Below are experts of layer 2 (counted from 0) of a mixture-of-experts language model. Rows are named router (the router's row for the expert), gate (a neuron's input weights, with its number), up (a neuron's input weights, with its number), down (a neuron's output weights, with its number) and show model dimensions 0-255. Each number is 50 + 15 x the weight over its row's rms, rounded and kept within 0 to 99.
Before each expert's rows: a language model's description of what the expert responds to. This comes from a sample of Wikipedia text that the model never trained on.

# expert 5
Description: Periods and abbreviation dots. Sentence-final periods, plus dots after abbreviations like subsp., Vol., v., Bus., and decimal points in numbers.
router:68 30 79 57 49 73 54 55 31 53 48 61 50 86 27 40 32 52 62 61 67 53 70 30 47 64 73 33 42 44 54 55 41 84 93 44 12 34 40 54 47 63 90 73 14 44 48 48 74 64 50 68 33 61 55 54 55 64 16 57 59 36 52 69 41 53 45 44 30 50 31 45 47 38 39 52 68 36 68 56 33 22 28 44 48 78 42 42 59 50 61 49 67 59 55 15 55 38 45 57 68 30 43 25 48 31 53 64 58 69 42 45 78 40 24 39 41 35 44 70 64 26 56 61 34 41 41 49 54 42 44 67 55 34 74 59 53 64 53 51 59 35 38 53 47 62 55 51 16 76 57 39 37 39 45 37 21 37 45 39 58 67 41 49 60 26 45 47 54 60 46 36 40 65 62 63 68 33 46 48 34 45 48 39 43 42 48 54 49 46 48 31 66 49 34 90 46 56 28 46 33 68 45 64 72 58 45 50 44 41 56 62 60 17 48 71 49 33 39 37 21 32 65 32 57 62 26 61 62 38 67 55 35 57 54 49 33 70 22 48 18 20 42 52 57 51 60 58 64 42 63 68 55 67 60 71
gate0:78 50 44 30 20 27 54 40 65 56 32 72 68 52 72 64 33 40 42 55 47 27 70 39 60 39 70 49 34 33 39 66 54 61 79 33 38 49 36 53 38 56 60 63 33 38 57 65 76 91 55 67 67 59 64 89 69 58 29 67 46 39 42 48 37 46 48 50 41 52 44 30 67 39 67 42 39 69 56 46 65 82 43 52 57 61 59 34 63 36 23 56 47 72 32 44 57 44 48 37 38 38 40 51 67 36 44 51 28 43 63 26 52 44 39 06 64 44 57 45 34 31 64 13 69 59 49 45 52 65 22 59 57 31 52 67 56 37 35 37 16 39 26 68 57 45 33 50 53 41 46 75 37 43 65 71 43 47 54 73 99 73 49 60 48 57 43 44 76 51 29 59 26 50 55 60 38 59 62 42 70 59 66 48 71 43 46 51 66 37 37 66 44 93 51 53 57 58 13 30 48 42 40 75 65 42 43 61 24 40 50 67 53 48 47 62 61 38 54 57 51 54 47 68 55 39 53 54 40 25 79 56 33 31 56 53 37 57 55 53 55 53 63 13 54 52 34 58 30 51 66 61 46 64 49 54
up0:40 58 53 58 19 66 36 63 36 52 46 50 49 42 76 33 49 53 59 48 38 40 87 19 66 61 67 40 62 44 46 55 59 56 65 32 51 56 59 41 59 30 50 85 68 48 50 76 74 50 40 55 61 39 71 70 61 48 34 59 56 25 60 70 52 27 38 44 45 74 41 32 24 38 29 40 39 50 59 45 73 73 66 36 45 60 57 24 57 14 16 32 17 77 29 50 72 48 58 30 30 67 58 61 52 67 43 52 54 47 68 41 34 40 68 30 77 56 66 48 21 18 70 62 67 63 28 48 59 59 70 42 52 38 38 44 44 26 49 34 28 63 38 55 54 42 26 60 50 84 47 49 44 52 47 40 40 81 56 64 62 67 60 57 19 59 56 58 90 54 59 51 34 51 50 59 49 41 44 46 42 50 59 47 54 57 65 39 67 13 63 79 43 77 60 41 45 50 49 34 50 56 25 66 30 50 54 61 42 51 49 62 39 39 63 67 48 34 71 44 30 56 62 57 54 57 54 54 37 38 79 50 45 65 59 37 38 77 61 52 50 57 47 22 31 20 63 60 21 40 67 57 28 52 48 52
down0:66 36 32 62 72 78 51 33 59 31 36 48 72 62 67 71 46 18 07 66 31 72 71 35 37 55 62 66 38 48 56 52 32 85 65 42 51 56 59 54 55 42 54 55 44 65 63 23 30 67 69 59 63 48 44 33 35 45 55 34 67 80 63 34 72 48 52 37 20 43 65 48 46 50 71 47 46 35 49 67 41 32 43 55 45 38 47 47 58 81 32 73 59 60 80 46 71 31 53 37 44 42 45 58 59 18 41 66 16 36 44 11 72 62 55 56 37 49 52 49 73 59 58 40 41 51 58 68 36 68 38 48 57 49 63 43 47 45 57 67 50 36 60 56 47 45 63 08 46 50 36 62 44 07 52 50 41 36 74 60 37 72 42 41 38 50 58 51 53 38 34 22 42 29 52 53 63 46 51 60 68 34 32 36 48 37 47 56 59 90 48 56 39 35 57 65 56 49 63 50 42 40 41 66 68 67 45 35 65 58 48 33 78 41 16 47 76 53 45 52 70 33 67 81 26 42 47 40 51 40 48 63 66 45 52 58 52 25 11 50 42 37 55 23 40 70 56 63 53 33 38 26 46 47 44 51
gate1:41 48 48 73 55 44 48 36 55 12 78 51 63 59 57 58 54 54 44 48 57 49 42 21 53 31 53 47 41 44 45 60 60 47 36 44 35 39 39 52 48 52 21 32 67 44 49 47 43 25 59 61 57 35 53 46 32 73 54 56 46 52 64 32 31 61 51 18 32 54 28 49 53 66 48 45 24 61 48 64 13 55 53 52 06 55 64 83 47 49 61 52 53 44 58 63 67 65 44 53 59 58 36 35 19 28 49 37 26 39 69 68 45 59 38 58 67 50 74 65 65 57 52 37 50 38 64 54 48 27 62 32 38 88 48 82 51 49 33 40 51 35 48 62 24 79 37 53 56 59 81 63 44 40 59 82 88 45 25 26 48 70 48 37 69 79 36 44 66 38 69 33 63 53 34 54 61 50 66 69 43 46 65 48 36 56 62 49 42 58 48 70 86 56 55 48 44 28 31 64 37 42 66 73 71 57 15 20 56 66 44 51 45 48 72 44 37 36 42 47 40 34 71 74 24 42 75 45 41 24 53 48 45 64 45 74 68 55 41 52 70 47 56 66 49 54 35 68 67 61 18 28 37 70 47 47
up1:62 49 39 35 65 30 51 53 71 68 50 26 31 43 15 66 15 66 74 65 32 47 45 58 52 76 40 91 49 55 71 35 44 40 44 57 49 60 74 60 51 72 82 55 17 49 41 40 49 61 69 40 53 38 52 28 58 32 61 48 37 55 42 45 51 56 45 58 57 35 71 60 45 43 53 46 67 56 60 46 47 57 66 65 94 29 15 29 69 67 52 69 74 29 46 36 42 28 59 52 57 34 57 51 62 40 42 64 77 63 44 29 63 65 48 34 22 39 42 48 53 84 53 67 49 35 31 59 50 64 31 69 56 16 84 60 45 48 51 44 56 48 64 37 63 39 67 52 46 48 48 55 66 38 70 49 27 54 63 62 42 33 42 47 17 28 62 38 34 67 20 59 38 72 65 52 38 46 55 29 46 53 47 40 50 33 44 57 43 14 60 26 39 41 55 65 51 70 74 56 58 46 30 26 28 39 60 62 73 50 60 35 65 58 43 58 38 70 66 55 51 40 39 47 73 55 52 62 63 40 43 36 73 27 56 45 27 32 36 44 33 49 66 67 48 41 46 18 31 32 64 52 64 27 52 50
down1:43 61 74 71 66 73 50 41 17 75 54 35 49 31 54 68 83 25 54 53 68 66 69 36 19 40 31 48 37 60 45 69 47 59 61 57 42 36 66 50 66 72 57 17 45 59 64 21 45 53 48 55 29 74 40 40 63 43 42 47 39 68 73 31 52 35 32 46 50 60 46 46 63 44 49 64 54 77 56 47 41 61 56 44 65 21 75 58 45 87 59 32 50 51 42 41 66 73 56 52 35 23 31 56 59 76 77 42 54 36 62 39 61 53 43 46 46 56 48 59 53 46 40 41 60 57 36 37 53 74 73 49 61 36 79 47 38 79 82 73 22 47 67 42 45 41 68 69 44 71 59 63 12 60 30 34 36 29 33 42 53 58 41 39 52 50 63 66 25 41 87 67 52 45 45 60 56 43 45 58 51 33 35 59 67 56 32 78 43 93 54 42 38 52 21 35 62 03 51 64 54 55 53 48 55 45 28 35 81 43 37 36 40 52 61 18 52 28 53 37 43 53 58 36 55 39 32 69 49 46 42 56 25 58 41 69 59 61 55 33 55 29 50 44 51 49 70 59 54 46 46 43 46 48 43 56
gate2:49 57 22 69 57 58 47 63 61 66 36 39 49 66 30 34 48 55 54 47 51 37 32 52 42 47 52 46 23 51 48 23 35 66 73 49 51 57 38 28 79 35 39 67 21 51 46 75 60 30 29 46 23 62 41 55 53 57 48 56 63 42 49 53 53 58 49 69 59 39 45 25 31 24 56 52 38 46 18 47 59 54 40 47 45 63 78 89 46 64 41 59 32 75 59 42 36 49 20 20 61 61 47 48 38 51 54 44 61 59 62 51 63 66 31 51 58 40 30 88 35 59 86 39 25 65 58 35 55 42 48 28 41 64 52 60 46 52 57 73 38 52 37 34 66 76 78 67 32 40 62 53 43 30 22 43 25 36 53 60 79 11 66 64 62 54 49 58 54 47 51 42 53 78 65 62 70 60 51 75 36 53 69 50 58 52 64 50 31 56 39 52 54 56 32 71 51 37 66 62 73 16 38 48 43 48 17 69 45 60 40 67 65 44 71 47 48 45 58 85 48 75 58 53 67 43 40 55 56 60 60 73 41 00 48 81 50 50 39 41 28 55 46 55 49 35 60 63 55 29 64 41 72 45 59 58
up2:45 58 77 56 34 51 45 50 54 62 47 58 75 44 52 46 56 49 35 50 49 31 44 36 72 39 42 46 36 32 38 48 56 42 34 41 41 44 33 75 09 55 58 67 66 62 58 62 43 61 49 72 75 75 46 61 45 43 67 48 34 66 50 12 31 37 50 53 44 50 62 65 77 69 43 59 54 77 52 59 43 59 62 53 40 69 29 39 60 56 64 69 40 62 53 33 53 42 67 40 35 22 40 08 72 76 49 37 52 21 25 39 51 53 42 61 49 52 64 43 40 39 27 58 31 70 34 70 64 55 25 71 52 35 52 66 64 63 52 51 49 86 26 49 47 34 46 59 28 55 64 74 66 66 76 67 19 31 47 49 43 59 35 22 48 43 39 71 39 59 35 40 56 49 48 39 50 38 58 64 46 60 52 43 37 45 23 44 73 84 62 48 43 87 34 39 63 48 51 56 26 70 46 72 60 62 86 51 43 49 63 53 56 56 43 51 61 55 47 32 55 47 66 45 52 57 48 68 19 41 51 12 75 70 33 35 42 37 57 27 59 41 37 18 16 62 44 59 55 45 81 47 44 66 58 26
down2:66 54 66 54 46 41 43 30 46 34 43 37 64 45 35 71 52 50 65 41 61 75 75 69 56 38 38 57 63 25 65 48 44 63 38 39 48 31 53 70 63 79 80 47 53 63 50 20 48 73 57 55 57 41 55 41 64 42 45 31 57 66 70 56 33 53 46 46 23 58 44 62 48 42 23 19 31 31 41 39 55 13 52 29 93 57 67 58 66 43 49 52 60 29 54 37 83 57 33 50 41 36 51 60 59 36 49 68 27 49 32 52 61 58 48 25 27 38 40 39 66 45 31 63 45 27 33 29 61 47 58 57 77 50 35 63 63 41 84 43 45 54 56 65 38 59 57 36 19 43 54 42 52 27 66 58 63 44 46 61 36 38 17 49 46 57 52 67 33 41 61 49 61 39 25 39 40 19 60 60 63 49 28 63 64 37 35 46 60 79 34 47 47 59 52 56 53 52 61 23 44 51 70 64 59 33 65 67 35 32 45 69 37 37 43 64 60 31 51 24 73 40 70 58 42 48 33 52 74 65 45 58 42 63 37 49 60 38 26 60 62 61 77 09 97 51 68 64 49 74 43 32 54 40 68 65
gate3:42 59 40 05 41 12 29 32 57 61 49 65 76 47 66 34 41 47 44 45 53 44 59 49 29 49 54 41 53 43 53 71 53 44 54 62 45 54 60 47 74 63 38 40 38 34 45 65 58 63 46 57 53 41 65 57 45 39 44 64 35 69 55 46 11 38 25 64 35 36 48 64 59 70 66 49 45 74 68 63 59 67 31 51 65 36 50 80 31 51 67 47 45 63 37 74 67 40 54 44 43 50 56 50 55 41 31 49 59 69 34 46 66 33 72 34 59 55 33 28 52 58 64 36 53 51 45 14 18 41 62 49 36 37 30 68 74 62 47 64 85 42 77 68 29 63 41 58 84 34 58 58 62 39 52 56 71 42 62 59 56 48 46 41 29 43 53 34 54 45 63 56 81 44 35 61 34 42 34 73 62 51 33 40 63 44 67 62 57 71 53 88 64 32 33 62 66 40 51 31 37 40 62 73 74 54 18 36 62 52 75 43 54 39 47 40 56 37 78 44 40 40 69 44 44 51 61 35 26 31 47 42 32 49 47 37 16 99 39 30 30 48 53 39 62 44 56 91 54 46 51 41 30 58 62 68
up3:45 51 69 59 66 63 36 67 63 77 65 56 48 42 23 52 59 51 35 29 45 67 58 58 43 39 67 22 68 52 32 50 30 75 53 52 18 46 50 41 53 50 65 60 39 48 63 45 60 48 63 38 55 49 56 73 47 51 29 55 65 79 57 52 25 54 33 77 37 36 47 21 46 70 57 55 76 57 44 35 59 11 38 43 76 39 21 53 46 20 79 29 69 72 74 58 63 28 65 47 42 37 57 56 39 75 44 70 61 60 38 62 80 47 63 27 31 61 69 90 65 36 56 32 19 48 17 25 47 38 60 48 44 39 45 33 48 41 52 39 30 38 45 72 38 39 45 64 80 43 57 40 51 53 17 63 49 54 56 69 56 53 56 54 39 63 48 55 51 62 58 26 48 60 58 46 54 30 40 50 49 41 45 40 56 20 38 47 70 49 51 67 48 46 06 52 54 39 70 47 27 72 54 46 42 53 71 68 54 50 55 45 65 20 46 76 62 46 44 74 30 35 53 29 43 68 50 69 20 34 67 51 53 42 57 42 34 87 30 50 55 49 47 33 49 57 47 80 48 30 51 37 59 67 46 59
down3:65 64 73 86 49 61 47 35 22 33 64 56 56 28 46 70 70 33 11 52 35 26 60 09 35 59 59 39 52 31 60 53 63 69 49 63 64 91 53 50 43 73 65 63 61 49 59 47 70 58 45 57 47 38 46 41 69 81 58 55 43 24 09 70 66 36 41 80 53 71 48 39 84 52 58 80 52 64 67 70 43 71 42 43 62 54 63 50 65 56 36 26 40 28 41 54 26 62 78 59 46 24 32 54 46 55 60 71 55 45 59 53 71 36 71 58 59 33 54 36 71 47 44 29 53 42 37 32 24 36 62 60 71 54 24 46 41 35 39 13 36 39 51 46 56 31 63 58 56 44 41 47 25 61 60 21 40 66 43 47 44 39 36 56 51 50 53 53 49 67 10 56 63 58 45 29 70 34 48 59 51 58 46 58 47 46 63 59 41 65 54 19 33 57 53 28 49 32 39 34 46 45 56 35 45 44 38 41 62 61 46 37 48 57 28 48 33 42 66 61 48 45 44 46 26 44 68 28 53 58 78 46 59 41 37 32 85 61 61 70 59 74 50 58 66 54 77 61 55 42 53 68 50 34 57 43